Weights of a small mixture-of-experts language model, trained from scratch on English Wikipedia: 4 picks a token.
Below are experts of layer 5 (counted from 0) of a mixture-of-experts language model. Rows are named router (the router's row for the expert), gate (a neuron's input weights, with its number), up (a neuron's input weights, with its number) and show model dimensions 0-127. Each number is 500 + 25 x the weight over its row's rms, rounded and kept within 0 to 999. Numbers have three digits each.
After each expert's rows: a language model's description of what the expert responds to. This comes from a sample of Wikipedia text that the model never trained on.

# expert 7
router:513446449511539501508503487455521469477485458481529495467477501498507515450499499461500464515486445480454495541548495511507458481489504509467528504514501486514445506497512486489505491463492514532479426496500528546503498499482487495504489530498504442498536497503512441472501495496505483500458469521489490446484481507480455497502541490492510465524526488517475487502533504508505518480488
gate0:479498520534518499495481490506490486480498453483509546487541475508524558519520545482510518499476519501487513492544468566473484509505462529487469516475477494526476542476488518484528490491539494487518448495493460498475503515525512480495517500510515461461541523522461475517496490497475528464483518454533477474511553508455477480458484517471520472491495484528520470513468494512465533484486
up0:478499510519539514535444453534542496477483508501516437494521469518553545500499482501494520487505516510510446473523530501482531464463534473475477515538505514532463481472494507482503510485494525493474478518539476486469491471464504490532489540508508495483484498495506473547497443494505465484515526522515484492496517521449484466448508489482483519490513461463515520462501477472480504491508
Punctuation and units inside numeric data: degree and minute signs in coordinates, km, decimal points, parentheses before conversions, table pipes.

# expert 15
router:485487457516549478481490491428490465503473481471502480504494483524522531477466518510539491521501478479479513497533539532521493466479536494460488488472478467533454556487524523477511460482471489519516505498510544498525499508467562507509510539491479475485507497507463479478524521463507514497472462483530496472508454503476473541516503515472501513492515503511469504474536516489502528461466
gate0:491475501524469481514495521469482502493479539531464525517494531520515558511458491523492505482463527512513502503522521529542473454480481508483479536455495475516457481503492536520476491496488484493552497481532540508495471464504559530501528490517514491460460453501494496524514533470514500486520486496462498471497464476537518548509455548502519489516488495494518509458502546498499526486468
up0:521494494442463438496513495580498463520494476500490507561492487435489467535515507486499482521488523474483482508470463513512501532501513498495445496471535551504517444519495506502531547498506501470490530519519487491516510470479480568504486467524508496485522509462451517498507472501500474498484489514521482513515525496501501489521530525495479528512479495505470485514512500450480503479483
Coordinate symbols and geographic or road terms in place articles, such as °N in coordinate strings, westbound, Expressway, Creek, located.

# expert 38
router:491510496517581507542463486473523487516488524503502487475529497473494542461512495543483471507488455468516513513496532533504530508508495458465492498518515480548474512481511463455478511502493510502531478499538507496487471496490498508492502519493515500509501537505550455478490456464484511524487461513517480464517500509463476559546520540493482484509503477505543478464490555472519511520482
gate0:511473498505488480506456535464455468504522424518488507550485561562495528490457448513464517483474510489490519521491509486463452525499501501525531517479547498480459501498508488516519515476522500516512537520486492473505517532526497515512517462503487493516470517534515479509503508495483532515509551516508544506504525497534512535490467531527472507484517455486540526506498530504493505490526
up0:469490521461506516460523550486512491495516492469505530494469515508505493515499511518529516465485485495469519510528441557525470530540531508521490488484488500473512520536508501539491490488500507513504503514484456496456475508456510459531481465469441511506487460545444488510517489510532516501509538479469508489497493485514488549467484562479469500464481482455511506502507474490527527507471
Main verbs and their inflection endings in plot summaries and histories, such as took, gave, wrote, abandons, entreats, ceased.

# expert 39
router:490510462516506496536455511482531444468479509487518510458455468483529522461529464499492471510468463489461505450516521498494517538486511482476515487466530482485481545505550502490524484518499479529482480537468476506536496487477516496503515513498497458518527488523429458486491521447504488493506462527526496470502486502469458511539505522451487476508516530492501519486509505512475511471516
gate0:470491428515471509530523511504510513500492467507540522521554509467538497499496529459508491523472510504526524492499535548503459530489486487486499488508517498549477534494492460473491501530472511510479467497517520492511465478505515458489506514470501498506537490535494491476486556464486489479509490508529507504461484509475487438520495518473458465450494454490536538483499517546543503504489
up0:516484499503494495529529498507507489524540512480504485514471505525531477504522501502507487520402477487496500521520493563492455518471497477455478536491522505499469548493486485506539508529534457538498476516532521499504506521481502497457493520474501529536561488512487519487545511453532549501479509507447523497494556499481482507500518488480485493469493500538486537537507502495517517512482
Numbers and codes after field labels in infoboxes and data lists, such as ISSN: values, coordinate digits, population density, ratings, ISBN.

# expert 24
router:515531441489542501508481471489534441485500515523496502511461587467485504480462496538485478477530475470481517504524518494499504542489533475462494506495511516516492507497577491502471505514526486500519461539464511516517503521483549502511473493522477476487506474528499464476476500491493498496463470483502487475493491472510490527507476542515481516547498476544479480488507539481513542493480
gate0:481500488492505521494534490557503507448498511513504503514515523495501562471515522535469506533496484476527481490491468519497482548502535507495495517539496516489449534496485532520493467514545479473500511482457460560492496542516509489525462466497496505483503484475465502489421497484541517503526472535489486530518485540504494475509485536515505487527525516528531498481498485516485546489550
up0:505492512558511460506484549514510494499505468497504488494530465491495492530537497482487485455460525509534490523486444528494522479510504479486541485560523502462522489494560477485476479499458497474525504507453502502511515488486488533515446459464573496489521460492464481517504483490508469512481504480512452515557515490536489521498486474524493491512493506496514489490504510492514441501488
Nouns naming institutions, programs or public affairs after "the" or "National", like Commission, School, Museum, Award, Congress, lawsuit.

# expert 19
router:459503519538555464549478519502530474498470480500523468493516537496504511522502513479511491528501503469489513518488502541511542499513511469452533504489497521546480450475531488434491497495515469469542439517492521515503509481480512493547501505527522491502512498483491495518489497482526483528471478466502481475493491488472505559530491566491488524523519473505512485522504545502526546531484
gate0:517538450544486521490497479528510532480463467511511504472484514556479482512486523536521526497462511498480490447521488500489515521523558516483520537489481528526503457475472540474477496485493463512483474513498511520527538500471480500542476512464477496516546454521459504529461505485473465518498519510517483513483508519500533522474481520523490491504528489457509482451513475523497472543529
up0:460488469467542482511509526498525515508489537465508498470504533468505507460454479470448454518489524524499455491493511480514511456513529509473452500502530506506522501512491528505508537494491519513502498523466559504501482514504547541495511447500530516460494521502547497484499502529485473549518486492511512502558520490471511491491522451494519488456517492473522493498528495512547510549517
Verb roots after to, was, is or were, often before -ed or -ing, such as see, construct, protect, summon.

# expert 22
router:489531477499531487512472468469537492483484459534502493522505527503502508511484484540483485511487454461480526502517527500510471518503555489471565512501499459539452500510574527506481503507529486536530475524513516485490449533459510502518501507512466492522528491520514447483516513495489517521465511496495499497491484513463484521503504556515508492532479464518476507467490529512528560488472
gate0:483486469529521468490471461516479470521460456448540486511517525496450514533492513493479499522495482486500548500482483504504505518501510524499529489501482496480526446503472563473505497536483505484549498506497502463543521489455537493496474472501504516514484454487497505482515537491480503494498558532519520486499496529475495451547553504492501528526502466518481524521516535517499515556507
up0:462476496484495514494494552498494524461538534494520503492513518459496466499492531533476520493431522543495464477522501499507461500517489490519492527478507475540516527505483481510499504462515544517478532500488484501531502538496493520478535463507517493563446546471506493488499497548483527513510517531505481486500478459499434480499508457542518535507496524491503528483531502508491482491551
Common nouns for roles, groups and things right after "the", often before "of" or "was", such as team, president, driver, band.